Weights of a small mixture-of-experts language model, trained from scratch on English Wikipedia.
Size: 16 layers, width 384, vocabulary 16384, 82M parameters.
Training: a variant of Muon for the experts, 415M tokens, 6336 steps.
Below are experts of layer 12 (counted from 0) of a mixture-of-experts language model. Rows are named router (the router's row for the expert), up (a neuron's input weights, with its number), down (a neuron's output weights, with its number) and show model dimensions 64-127. Each number is 128 + 32 x the weight over its row's rms, rounded and kept within 0 to 255.
After each expert's rows: "comes before" lists some tokens at least twice as common just after its tokens as in all text. This comes from a sample of Wikipedia text that the model never trained on. Tokens count by the router's weight.

# expert 18
router [136 135 156 110 129  85 116 113 138 130  94 154 177  97 176  43 137 132  74 153 146 105 117 129  81  84 136 126 118 137 141 181 101  87 168  88 120 118  80 119  83 124 137 177 138 135 140 122 172 116 136 121 179 104  96 131 152 125 103 107 114 140 180  90]
up0 [118 127 127 120 200 154 128 135 143 121 131 139 164 137 166 170 125 124 131 124 111 101 181 157 114  91 108 161 118 130 116 144 149 131 188 173  64 147 113  84 112 149 129 121  70 132  74 178 169 172 131 150  86 100 155 133 206 137 104  96 149  72 184 152]
down0 [ 90  58 131  83 163 155 112 151 166 120  90 144 133 188  47 130 127 169 117 114 113 112 191 121 139 139 145 135 159  56 118 134  74 120 139 148 149 130 178 125 134 139 150 148  92 125 105 121 111 143 112 129  80 125 142 112 106 130 130 121 177 237 103 102]
up1 [116 131 173 122 168  61 140 113 145 116 105 124 138  93 140 125  82 151 118  85 131 121 194 143 112 133 159  70 145  75 153 158 132 141 206 122  87 101 156 163  29 182 122 198  34  70 175 198 170 102 149  74 149  60 138 136 116 129 144 157 176 123 144 123]
down1 [110 155 150 163 135 140 132 140 117 171 146 164  97 134 124 157  57 200  97 155 138 130 131 165 106 134 104 178 121 133 115 136 178  83 134 137 114 184 201 129  77 131 136 100 157 142 162 125 181  97 111 196 156  78 122 189 127 123 134 133 175  93 129 152]
comes before: "of ", "and ", "in ", "(", "is ", "to "

# expert 23
router [152  87 111 135  74  79 109 123 102 165  68 108 170 131 120  89 145 130 106 163  81 128 103 131 130 117 149 134 170 148 126 185  75 130 128  63 118 147  88  82  71 194 121 129 110 106 119 118 139 123 212 157 150 173 145 109 125 103 147 104  93 169 138 131]
up0 [119 153 148 139 117 131  90  74 169 115 119 131 160 174  84  98 125  85 104  80  82 111 119 146 189  98 121 101 123  96 126 205  94 134 138  90 148 152 140  54  50 126 164 151 150  95 152 150 150 133  79 162 156 191 135 170 129  91  75 174 107 110 148 141]
down0 [117 123 123 178 156 180  41 207 113 106 128 150 164  90 139 143 145 126 110 139 125 135 130 108 112 133 125 141 112 144 143 138 102 183 108 132 152 122 156 110  50 134 110 129 108 175 114 140 102 146  89 120 148 174 157 104 122 111 116 100 179 167 154  98]
up1 [150  98 140  63  76 111 128 194 143 117  76 169  93 106 207 111 121 132 176 156 116 114 178 123 131 108 149 140  88 133 124 142 143 154 119 124  92 160 159 163 104  99  76 172  43 103 145 151 137 133 152  76 116 175 108 122 107  49 168 137 173 116 187 101]
down1 [120 206 102 133 181  72 124 115  85 112 156 184 175 154 186 136 117 143 128 144 110 158 101 109  84 144 163 138 150 134 172  79 125  25  83 164 139 165 124 119 154 141 164 113 120 118  96  95  90 155 118 162 101 190  92 115 148  85  40 153 125 110  89 113]
comes before: ".", "0 ", ",", "0", "4", "3"

# expert 27
router [155 160 172 136 115  68 147 138 116 135  45  99 129 112 142 132 170 115 165 155 116 134 142 129 181 142 126  36 156 172 133 185  44 101 128  47 137 158 107 105 158  92 124 167 100  99  98 158 174 110 144 168 158 134 105 102 181 110 101  75 125 102 109 138]
up0 [136 147 175  83 165 154 154 100 125 115 110 127 150 145 114 138 138 109 122 124 116 173 140  86 110  72 181 145 106 125 196 167 109 139  89  68  96 192  72 148 123  76 137 144 122 132  85 185 107 106 117 162 139 118  84 173 159 189 168 140 177 172 125 152]
down0 [110 120 119 113 110 151 104 146 145 142 179 125 143 118 130 123 136 164 112 117 159 137 133  89 146 153 140 120 150 156 101 159 111 114  88 189  96 105 106 138 157  64 138 143 110 131 128 111 146 100 161 116 122 161  84 106  76 154 141 114 117 148 178  93]
up1 [150 154 113 147 104 173 125 119 203 134 119 144 100  37 139  95 123 104 111 169 117 108 108 138 113 104 180 108 130 114 168 131 138 114 144  96 140 123  96 162 124 141 161 131 128 123 122 117 140  82 148 129 124 101 138 118 109 150 142 125 155  60 172 182]
down1 [134 135  67 148 119 160 108  85 124 187 142 118 156 144  85 137 121 119 144 133 141 172 201  59 161 160 119  87  82 155  86 107  93 128 149 126  74 103 208 125 127 175  74 126 107 131 106 141 127  94  97 128 140 127 167 139 137  89  88 170 101 126 142 132]
comes before: " ", "0 ", "201", "1 ", "- ", "202"

# expert 6
router [139 145  70 123  79 150 160  95 140 166  99  98 136 102 128 134 162 141  98 131 123 202  82 135 144  84 107 141 133 151 154 135 121 155 161 116  70 166 145 118 153  93  97 159 131 103 109  99 168 149 145 194 171 166 126 112 140  96 159 154 117 128 121 100]
up0 [140 130 133 169 109 147 113 119 131 168 152 157 158 119 144 101  98 145  52  39 130 130 170 118 179  85  96 179 146 132 159  98  92 122 120  82 135  71 123 129 148 128 179 123 103  96 167 178 130 158 115  88 142 131 141 120 197  82 124  78 166 111  84  52]
down0 [130 135 125 148 102 100 108 130 133 181 147 126 117 140 137 104 112 164 143 181 157 126 129  86 176  86  99  87 144 131 140 105 137 165 124 126 164 183 133 126  79 145 160  84 151 109 169 134 186 144 112 140 121  94 154 137  98 125  72  87 100 105 146 200]
up1 [120 128 147 128  94 125 100 156 177 130 130 112 125 142 143 135  33 180 127  46  39 149  97 108 112 130 117 130 123 125 159 104 113  84 153 118 161 163  98 111 154 178 169  83 133 100 120  98 157 145 112 153 132 113  93 160 139 101 109 101 129 121 144 160]
down1 [209  82 114 122 215 193 104 148 130 121  51  99 150 146 191 166 100 152 136  87 146 116  97 128 102 114 156 137  94  85  96  45 101 160 105  48 145 147 123 101 142 173 125 131 176 157 117  94 110  81 106 107 105  96  79 140 156 132  90 146 167 153 155 116]
comes before: ", ", ": ", ". ", "\n", ".", "; "

# expert 10
router [145 140  78 137 135 121  80 122  97 124  73 137 136  99 132 120 193 142  90 171 100 150 168 136 121 102  82 136  99 131  83 124 171 112 197 134 124 157 110 191 209 144  81 115 116  77 111 124 184  94 120 137 164 108 144 105 102 175 103  99  96 119 152 141]
up0 [ 88 117 157 127 132 130 138 169 135  98 118 101 111 168 118 156 128 138 132 128 135 128 126 117 149 144  74 103 133 161 141 139  98 119 146 110 197 180 135 146  92 107 109 158 165 139  35 119  99 194 150 151 173 102  88 103 160  45  93 153  94 115  51 152]
down0 [115 125 158 108 116 130 164 189 138  59 131 144 102  93 121 154 199 142 125 161 141  95 113 146 166 164 138  76 188 116  95  86  96  97 173 165 159 107 114  98 149 107 134 168 128 101 120 162 126 165 137 179 122 160 101 100 127  91 144 151  82 129 100  98]
up1 [131 132  99 113 198 146 108 164 152 115 114 105 139  94 196 163 127 117 177  84 132 153 153 118 168 109 118 102 131 162 108 186  88 119 135 117 114 101  45 124 133 156 112  93 174 188 126 147 126 130 108  96 112 142  70 151 132 109  65 126 161 114  91 136]
down1 [124 105  78 168 136 153 132 150 170  98 112 121 170 119  89 123  94  88 133 103 105 123 102 124 142 116 163 110 143 120  94  68 146 108 177  50 129 108  68 110 130 161 101  83  80  83 150 155 135 139 111 190  94 130 121  63  83 132 199 148 105 122 121 164]
comes before: "\n\n", "The ", "he ", "and ", "In ", "which "

# expert 8
router [ 88 109 160 128 111  82 110  34  94 119 131 114 163 102 158 154 139 110 112 151 167 115 233 128 117  87 156  98 148 133 112  77 137 151 115 147  64 130 104  96 114 150 108 166 141  68  78 157 169 127 151 201 164 130 111  93 122 142 109 129 100 132 166 149]
up0 [124 151 233 151 155 148 126 145 124  93 159 152 158 142  74 125 129 101 121 139 124 183 118  97 102 101 175  92 112 199 151  75 170  93 133 174 133 153 128 104 100 161 119  42 167 120 130 157 125 141 143 153 120 130 152 121 115 180 170 177  89  81 144 186]
down0 [120 127 188 117 160 143  68  91 112 113 135 112 112  92 119  99  82 117 140 177 114 127 110 177 144  88 104 106 170  65 165 106 176  90 105 128 147  93 176 135  85 155 142 182 210 143 126 145 139 114 129 105 127 135 131 113 137 123 119 123 108 129 164 121]
up1 [128 110 116 162 139 164  86 123 103  95 148 152 121 147 115 137 148 148 127  44 112 156 140 145 125 139  58 136 102 153 147 109 118 102 169 104  89 120 156  91 108 131  93 145 118  88  80 117 182 138 158 214 189 139 161  89 135 174 117 131  88 102 142 117]
down1 [106 149 111 152 218 131 121 163 110 138 127  79 136 135  81  76  85 202 181 132 105 126  79 142 169  95 134 155 144 129 147  92 132 171  91  87 176 101 151 148 101 176 158  35 145 170  98  65 128 112 197 107 125 165 133 133 120 141 139 150 129 112 153 123]
comes before: "s ", ". ", ".", "-", ") ", "C "

# expert 3
router [121 157 143 129  80 123 105 123 150 168 108 160 152 135 103  65 180  94  92 147 191 137 111 109  93 161 127 102 130 155  92 158 139 112 148 164 146 117 136  93 131 146 136 151 134  65  84 158 171 125 148  99 121 139  69 101 134 150 125 114  75 146 137  78]
up0 [ 70 127 131  94 108 192 234  71 151 159 145 108 108  85 125  24 117 146 130 142 103 115 154  89  81 146  85 153 145 164 161 112  79 146 108 132  84 177 126  87 196 155 103  97 103 141 115 144 104 146  76 158 163 152 119 181 147 106 130 152  75 173  65 150]
down0 [159  90 164 120 117 162  67 120 146  82 139 107 207 106 129 128 134 146 201 167 112 120  89 160 142 132 172 164 147  96 148  96 129 169 136 135  93 207  99  84  80 162  94 117 136 156  84 137 158 100 114 134  90 149 139 193 107 118 143 120 160  83  92 102]
up1 [131 141 157  92 157 135 134 109 151 118 146 134 152 162 122  33 114 120 144  89  97  80 101 103 157 141 120  69  81 137 140  91 106 113  52  82 169  76 147 167 152 106 128 149 118  95 133 149  90 123 113 150 168 131 145 154  93 130 153 141  87  85 138  98]
down1 [179  94 129  81 130 195 102 109  97 132 114 114 135 182 121 101 167  74 147 133 158 104 120 129 136 144 123 122 128 155 186  63  98 131 144  91 141 156 159 107 157 108  95 179 186 142 159 137 144 108 111 111 140 140 171 135 136 171 117 166 139 132 115 118]
comes before: "of ", "ing ", "ers ", "es ", "er ", "ed "

# expert 30
router [134 113 145 122 100 138  88  80 104 143  97 146 188 129  91  67 191 109 129 155 155 125 109  96 131 125 187 139 118 168 123 138 143 129 135  96 109 151 117 107 166 144 121 169 167  56 122 124 150 162 177  82 180 212 127  83 153  78 117 162 108 128 113 144]
up0 [ 99 145 111 155 172 158 162 127 138 143 122 151 159 149 149  79 115 162 118  71 101 115 167 165  68  60 166  99 120 161 139  93  97 101 116  82  95 118 103 169 172 148 129 158 114 152  88  86 148  97 131 121 177 139 183 145 146  79 139  80 167  81 135 106]
down0 [ 57  25 154 126 131 111 175 119 102 174 106 137 119 125 140 153 135  99 166  83  92  46 117 133  88 112 130 101 110 124 194 106 117 113 138  80 148  95 152 157 160  45  95 147 124 152 125 132  74 116 161 133  72  84  81 145  78 105 129  85 114  92 219 129]
up1 [129 121 161 135 158 136 162 108 139 143  90 211 120  89 117 123 182 133 148  91 100 172 116 212 106 131 140 172 145 102 245 139  36 160 111 143 106 107 143 106 193  82 102 144 116 111 100 145  72  90  84 128 121  99 165 136 130 125 189 144  85 176 103  94]
down1 [143 141 131 100 100  90 210 130 145 126  92 107 121 125 134 105 135 162 124 125 121 138 121  83  56 136  79 157 146 109 104 164 146  57 148 104 106 105 170 135 129  81  96 146 102 159 113 127 113 143 181 172 131 145 136 157 123  90 116  99 128 134 176 150]
comes before: "the ", "a ", "his ", "its ", "their ", "it "

# expert 13
router [ 91 153  32 196 124 175  63 109 165 102 118  87 140 121 104  89 179 136 144 109 184  98  85  82  74 110 129 163 208  95 111 121 135 136 120  78 142 114 113 104 165 112 146 141 210 102  75 135 144 100 184 150 158 189 111 147 151 126 136 118 141  69 157  95]
up0 [138 122 101 134 151 116 119 169  95  86 133 130  45 137 152 136 156 117 148 133 163 120 141 148 115 185 126 160 161 103 170 152 151 126  88 173 136  95 113  38 100 140 176 138 132 156 165 133 125 113 125 150  36 127 129 130 136 124 130 129 202 131  96 103]
down0 [160 117 120 155 145 114 213 136 100 161 114 133 119 101 101 180 138 212 133 104 119 167 114  94  83 168 136 141 194  91 181 151 119 132 156 177 147  93 147 100 127  99 129 128 188  94 107 133 146 144  70 151 120  91 186 123 173 144  62 135 135 134 147 136]
up1 [ 76 128  83 192 175 128  78 137 228 131 140 139 160 117 103  99 156 151 135 162  80 135 185 117 116 124 121 124 138 141 224 133 128 103 144 121  57 141 126 152 114  89 144  99 133 181 121  93 218  97 171 124 148  91 200 110  83 133 154 153 163 152 120 122]
down1 [120 101 168 118 160 116 156 131  91  98 144 168 119 156  76  98 150  95 191 171 123 104  86 128 116 146 124 127 141 155 130  95 107  87 155 152 125 134 165  99 106  88 128 112 117 131 160 151 148 116 165 161 122  71 156 108 189 187 144 139 204 160 150 148]
comes before: "- ", "York ", "American ", "York", "born ", "John "

# expert 9
router [ 91 113 130 138 108 210  50 178 125 102 119 133 139  92  67 145 124 100 102 135 127 150  72 140 157 107  83 137 161 127 130 134  71 129 188 126 122 119 102  87 103 178  98 124 157 184 120  75 170  84 141 174 117 137  84  79 117 159 133 173 137  98 171 147]
up0 [ 76 154 148 148  69 124 141 110 128 172 112  63 110 144 148 171 104 193 143 156 115 177 108  81  94 140 134 121 155 107 129 124  95  84 160 122  98 108 117  55 165 139  65 152 134 138 169 119 115  80 147 147 186 130 120  92 118 160 128  83 152 131  99 167]
down0 [110 141 136 121 157 146 167 102 143  83 147  56 101  82 108 122 156  99 114 162 179 160 105 177  86 117  87 190 165 113  99  85 176 110 108 137 135 138 120 119 104 108 132 170 125 153 123  87 176 136  87 161 137  71  86 116 121 144  86  55 143 109 105 142]
up1 [147 195 143 129 108 164  90  78 113 141 174 107 185 134 123 135 115 108  92 145 104 135 151 144 166 111 150 105 190 116 176  99  68 133  96  98 122 131 146 127 143 135 102 111 101 166  99 106 122 177 174 103  71  80 116 147 126 143 159 133 128 121 114 161]
down1 [ 69 157 117 155 141 144 144 102 145 136 149  73 133 170  87 135 142 120  83 116 146 104 148  74 110 171  87 113 107 163 116 142 156 138  90  99  78 141 145 105 104 109 193 124 152 141  93 100 107 172  87 104 129 150 110 119 114 167  96 162  89 117 132  51]
comes before: "\n\n", "\n", ".", "% ", "an", "k"

# expert 19
router [133  84  77 165 149  92  94  98 111 179 115 125 103 182  68  90 172 115  82 120 161 167 108 110 146  77 147 165 118 179 130 143 104 107 132 122  91 179 102  15 120 150 111 133  89  51 134 124 222  81 148 107 177 166 134 126 130 131 122 157 133 155 136 140]
up0 [131 123 121 148 121 107 166 101 120 128 120 107 135 149 117 129 147 177 131 139 118 106 105  86  74 101 197 151 139 104 132 131 142 148  73 202 116 168 132 165  38 152 113 175 133 122  82 134 119  81  96 131 146 155 136 162 177 145 136 211 113 165 122 185]
down0 [132 174  64 162 159 143 113 157 149  40 135 166 112 132 175  50  84 106  82 178 126 109 137 156  88 176 138  98 110  78  78  93 203 146  87 147  94 148 114 157  75 126 132 205 121 138 105 118 164 201 131 165 113  83 177 155 161 183 127 156 109  74  86 127]
up1 [161 157 155 170 109 125 185 148 147 106 136 132 146 149 137 103 148  92 158 150 130 122 146  83 108 163 133  36 138  74 165 113 114 134  73  95 129 168  85 114 128 182 125 160  99 124 150 147 165 126 123 149 108 130 110  71 103 142 150 140 123 105 112 141]
down1 [103 117 153 202 155 177 148 116 143 114 131 132 118  93 185 139 129  91 152 162  92 113  95  80 152 138 120 127 118 105 144 165 135 181 176 139 139 154 147 159 146 214 110 132 106 210 121  75  77 162 172  87 157 124 122 157 139 151 109 126 120  99 104 152]
comes before: "–", ", ", ")", ") ", "\n", "), "

# expert 12
router [ 98 117  92 133  53 108 171 151 117 130  84  74 122  53 111 105 103 102 105  68 150 111 149 118  35 115 146 118 156 171 112 135 109 162 152 145  80 128 116 144 145 126 136 185 202  89 153 146 195 167 154 177 130 139 133 148 208 146  99 141 132 202 168 113]
up0 [ 87  85 118 117 108 117 168 105  83 194  33  96  92  91  56  90 145 157 108 114 165 135  91 164 139  99 195 145 137 109 123 163 224 148 116  74  73  82 124  51 142 109 110 184 133 107 113  90  97  99 105 130 131 124 125  92  93 118 125  98 130 144 161 209]
down0 [168 150 153  77 122  95 116 144 160 145 117 120 116 147 168  70 132 126 167 166 105 141  66 111 114 137  90  49 138 177 128 103 162 146  93 141 104  98 164  78 145 147 143 110 104 131 147 133 118 166 176  98 153 103 118 120 136 120 127 135 109 137 105 151]
up1 [145  87 129 141  90 106 126 101  36 118 108 139 142 121 161 113 102 117 129 181 109 163 125  69  93 159 123 168  94 149 100 104 128 153 111 101 121  78 128 127 109 123 123 128  95 113 157 142 123 119 119 156  91 134 142 129 175 155 102 102 165 133  82  75]
down1 [174 134 118  87 111 206 116 126 131 116  89 135 148 144 153 200 157  92  99 138 107 159  92 141  98 133 153  69 158  84 169 126 138 128 194 133 182 115  74 132 112 170 144 138  78 201 131 118  88 143 181 137  71  77 128  87 220 154 172 124 116  41 106 145]
comes before: "\n", "\n\n", " ", "\"", "The ", "N"

# expert 7
router [152 190 118 124 129 128 113 147 150 166 153 111 162 138  96  76 158  89  70 143 141 164 159 107 126  83 147 115 158 143  72 168 102 115  88  70  88 112  90 101 157 112  86 158 130 102 179 167 194 159 186  98 135 172 104  74 155 104 121 141 112 133 145 104]
up0 [103  73 132 159 144 117 158 149 116 102 116 110  85  98 129 103 104  78 111 138  95 119 175  77 172 128 142 100 141 193 115 183  99 120 163  92  65 135 154 189  90  51 201 178 129 116 179 175 139 143 123 109 121 133  92  86 104 153 103 182 112 155 144  74]
down0 [113  89 151 143 143  82 122 190 121 139  88 221 154 183 135 149 141 148 162 105 152 118 143 136  66 136 151 177 132 131 200 159 125 107 125  96 117 141 124 127 134 130 131 110 109 150 142 124  80 142 122  99 161  76 117 152 121 158 162 115 141 116  98 138]
up1 [126 202 157 159 183 162 131 114 108 115 137 126 116 106 125 111  86 199  98 102 115 175 100 100 213 111 142 194 123 160 123  88  99 109 194 116  87 138 116  71  86 157 167  83 113 141 185 128 183 110 125 192 103 132 105  95 166 138 123 113 143 104 114 106]
down1 [156 144 174 101 114 142  97 126  78 102 127 125 111 184 164  92 101 108 142 138 145 115 140 181 134 147 149 140  87  97  99 193  67 165 146 117 151 176 114 113 181  97 182 165 142  85 135  68  93 130 131 120 110 154 119 101 137 135 170 122 150 136 210 166]
comes before: "the ", "a ", "be ", "been ", "not ", "his "

# expert 17
router [141 153  95 144 131 159 163  96 114 136 123 107 178 145 131  97 168 156  88 188 133 101  97 101 148 130 167 142 182 134 104 215  98 131 172 109  88  90  95 146 134 146 112 178 100 135 149 167 163 159  94 146 152  85 110  54 138 119 100 155 132 154 175 105]
up0 [200 144 116 115 121 165 190  97  83 128 153 220 106 155 137 101 138  82  84 116  73 134 116 137  69  55 174 125 145 135 119 150  90 133  83 119 203 122 118 110 103 154 125 129 152  76 102 116  74  89 118  76 127 159 120 140 119 171 138  77  95 194 204 149]
down0 [142  83 136  92 140 115  92 110 117  86 166 144 135 101 183  80  61  76 145 108 154 107 196 159 146 163 129 143  96 138  78  95 100 118 118  84 169  62 102 156 107 145 145 137 184  66 124 138 120  89 124 149 118  39 130 129 177 155 123 118 196 133  82 121]
up1 [139 132 103 118  97  94 100  75 209 180 175 166  93  63 125 124 105 143  99 142 119  88  78 152 121 144 133 140 133 130  52 122 106 209 127 127 161 151 130 106  94 138 193 138 167  91 115 156 159 126 138 127 114 157  89 125 142 165 188 133 146  85 143 125]
down1 [ 85 160 113 126  97 136 155 106 210 142 113 189 148 144 164  67  66 122  82 111 122 150 140 134 156 122 112 133 103 145 104 106 109 141 154 139 139  56 114 128 130 117 126  82 100  73 152 124 144 155 191 131 128 120 108 123  96 173 123  92 111  90 124  99]
comes before: "in ", "and ", "(", "of ", "for ", "– "

# expert 15
router [127 136  42 178 125 102 156  55 165  95  91  52 163 130 132 133 176  87 125 176 132 167 139 139  89 120 122  84 101 129 148 160 116 114  93 115 153  91 122 171 164 150 120 127 141 100  79  98 153  95 166 146 170 174 111 138  86 146  95 121  79 124 127 122]
up0 [144  74 184 155  71 114 124  32 174 159 177 109  96 154  97 102 120 169 106 121 133 131 169  94  70 123 100 123  86 112 135 171 171 132 146 117 124 118  94 142 158 143 132 171  95 153  73 115 103 150 141 133 137 114 138 119 177 126 134  69 159  99 178 149]
down0 [165 211 138 137  94 141 194  71 145 142 150 126 115 138 112 105 154 108 132 152 143 174 129 143  74 123  79 123 158 155 176 156 112 156 114 131 112  70 119 153 118 170 162  77 128 131  99 153 166  79 154 133  75  92 134 153 116 118 156 127 122  91 104 114]
up1 [165 112 136 124 100 127  81 135  95 142 172 176 196  98 104 117 173 165 122  81 164 129 166 148  89 153 106 107 115 160 123  92 159 151  85  95  88 116 124 146 135 116 162 146 120 133 167 123  98 103  90  71 100 107 105 119 154 155 159  97 150 158 138 148]
down1 [124 108 175  95  96 136 180 114 144 177 167 119 139 144 149 110  91 106  68 171  97 165 112 143 100 171 126  66  84 136 167 128 109 100  96 113 102 149  98 102 119  88  87 160 139  66 109 145 170 135 119 157 118 148 144 135  76 135 129  75 150 103 119 137]
comes before: "- ", "| ", "The ", "In ", "==", "== "

# expert 14
router [144 130 131 110 125 115 120  81 167 131  62 117  99 130 148 105 177 124 124 147 135 140 142 141 143 140 145  81  93 155 104 120 119 108  96  83 153 157 125 114  90 123 128 120 137  88 148 119 172 111 159 172 173 143 167 102 142 106 190 119  90 144 143 134]
up0 [136 122 121  95 130 177 156 130 125  63 182  90 136  98 122  42 127 120  79 131 125 106 107 135 117 161 155 120 127 116  97 188 144 129 138 146 159 122  69 112  95 137 150 161 101 144  95  74 154 129 100 130 159 132 121 157 129  79 127 152  63  99 103 114]
down0 [100 100 145 136 119 107 139 106 153 110 112 125 138 116 133 205 134 113 145 111 130 109 179 161 113 117 127  89 108 121 171 124 114  88  80 133 115 119 123 105 107  69  96  73 150  93 165 119 159  80 181 142 164 152 190 103 152 184 164  85 182 147 137 142]
up1 [143 124 165 118 103 121  78 138 120 111 156 165 129 227  76 142 104 179 177  94 105  56  85 137  68 163 151 107 142 110 102 133  79 130  99 121  81 153 233 114 104 129 105 127  95 131 142  92 165 184 154 228  80  86 128 113  84 184 142 111 124 166 139 181]
down1 [120 139 109 130 156 159 190 129 151 187 110 127 118 179 109 174  85 124 106  44 170 159 156  89 132 120 125  60 150 151 120 158 106 201 109  93 114 107 113 145  93 139 144 122 124 107  95 127 190 100 124 182 211 136 150 103 222  95 124 148 133 144 145 111]
comes before: ", ", ". ", ".", "'", "-", ": "

# expert 4
router [132 150  95 156 121 140 124 113 156 134  82 113 104  94 127  63 165  86  93 156 129 177 123 114 103  99 154 134 124 152  97 204 102  39 194 160 123 108  92 117 119  83 125 133 110 121 140 116 167 145 118 139 153 120 124 115 113 110 150 139 104 149 104 122]
up0 [141 168 174 148 173 136 177 169 130  93 124 147 146  47 159 175 122 126 152 117 115 189 137 140 102 129 187 136 152 153 152 197 142 109 150  98 122  90 103 194 112  94  87 161 107 119 124 165 111 103 141  90 130 114 108 154 123 102 141 150  78 126  91 144]
down0 [103 116 152 135 193 222 150 135 127 114  49 111 145 118 162  83  64 161 142 142 202 142  86 166 143  84 136 104 136 163 101  88 108 111 159 120 154 138 135 146 136 166 161  97  99 100 201 132 133 189 137 151 115 109 120 150 122 107 136 158 153 101 103  60]
up1 [133 125 108 156 185  95 148 120 114 121 137 119 136  94  82 191 144  88 126 108 126 150 134 122 133 203 138  91  30 191 144 178 150 149 120 143 107 167 125  86 153 151 169 163  63 114 135 111 108 111  81 132  78 129 112  80 131 111 108 122 156 123 140  73]
down1 [103 158 115 135  74 130 189 111 107  90 117 129 166 115 138 146 151 128 123 135  85  93  92 109 113  81  86 150 178 113 129 144  86  80 116 184  85  98 149 104 122  86 165 148 178 166 152 190 153 179 134  89 112 134 100 127 156  74 133 182 163 127  54 122]
comes before: "| ", "to ", "by", "= ", "• ", "Party "

# expert 20
router [151 124  97 117 164 131 169  94 172 143  89  66 105 144 116 151 170 178 147 146 150  96 134  42  75 141 154 126 133 103 128 187  91  45 151 133 119 114 113  88 102  95 128 111 128 126 118 152 181 192  93 110  99 115 103 106 109 142 147 167  92 118 144 113]
up0 [ 90 124 110 172 179 101 132 128 113  98 133 147 112 146 120 121 152 103  84 195 120  95 107 145 153 117 136 152 103 166 130 146 153 111 131 157 126 118 101  84 113 142 143 141 125 143 141 170 148 158 162 129 124  70 122 108 145  86 123 128 119 157  98 125]
down0 [169 158 119 160 122 132 144 159  77 121 102  97 107 170 159  93 174 153 207 100 137 157 141 154  96 170 132 147 201 132 163 186 196 148 123 104 155 132 141 129 184 106 133  51  95 142 145 151 119 167 115 118 117  84 112 134 123 114 141 116 208 149  55 111]
up1 [161 127 163  73 170 128 162  95 149 181 112 136 171 116 155 113  76 208 141  59  74 128 103 120 140 142 142 134 186 147  77 142 135 108 188 176  94  63 174 130 119 157 118 146 101 125  68 134 143 165 192 147 153 127 125 126 133 106 108 190 105 103  68 155]
down1 [117 156 121 103 120 118 104 160 127 160  97  65 151 153  98 192 134 144  90 146  96 128 125 140 179 153 155 128 133 131  84  50 149 188 148 202 201 130 139 178  90 138 128 118 122 160 109 152 170  94  88 165 113  75 141  85 113 156 123 145  56 159  87 171]
comes before: "| ", "|", "(", "/ ", "against ", "Cup "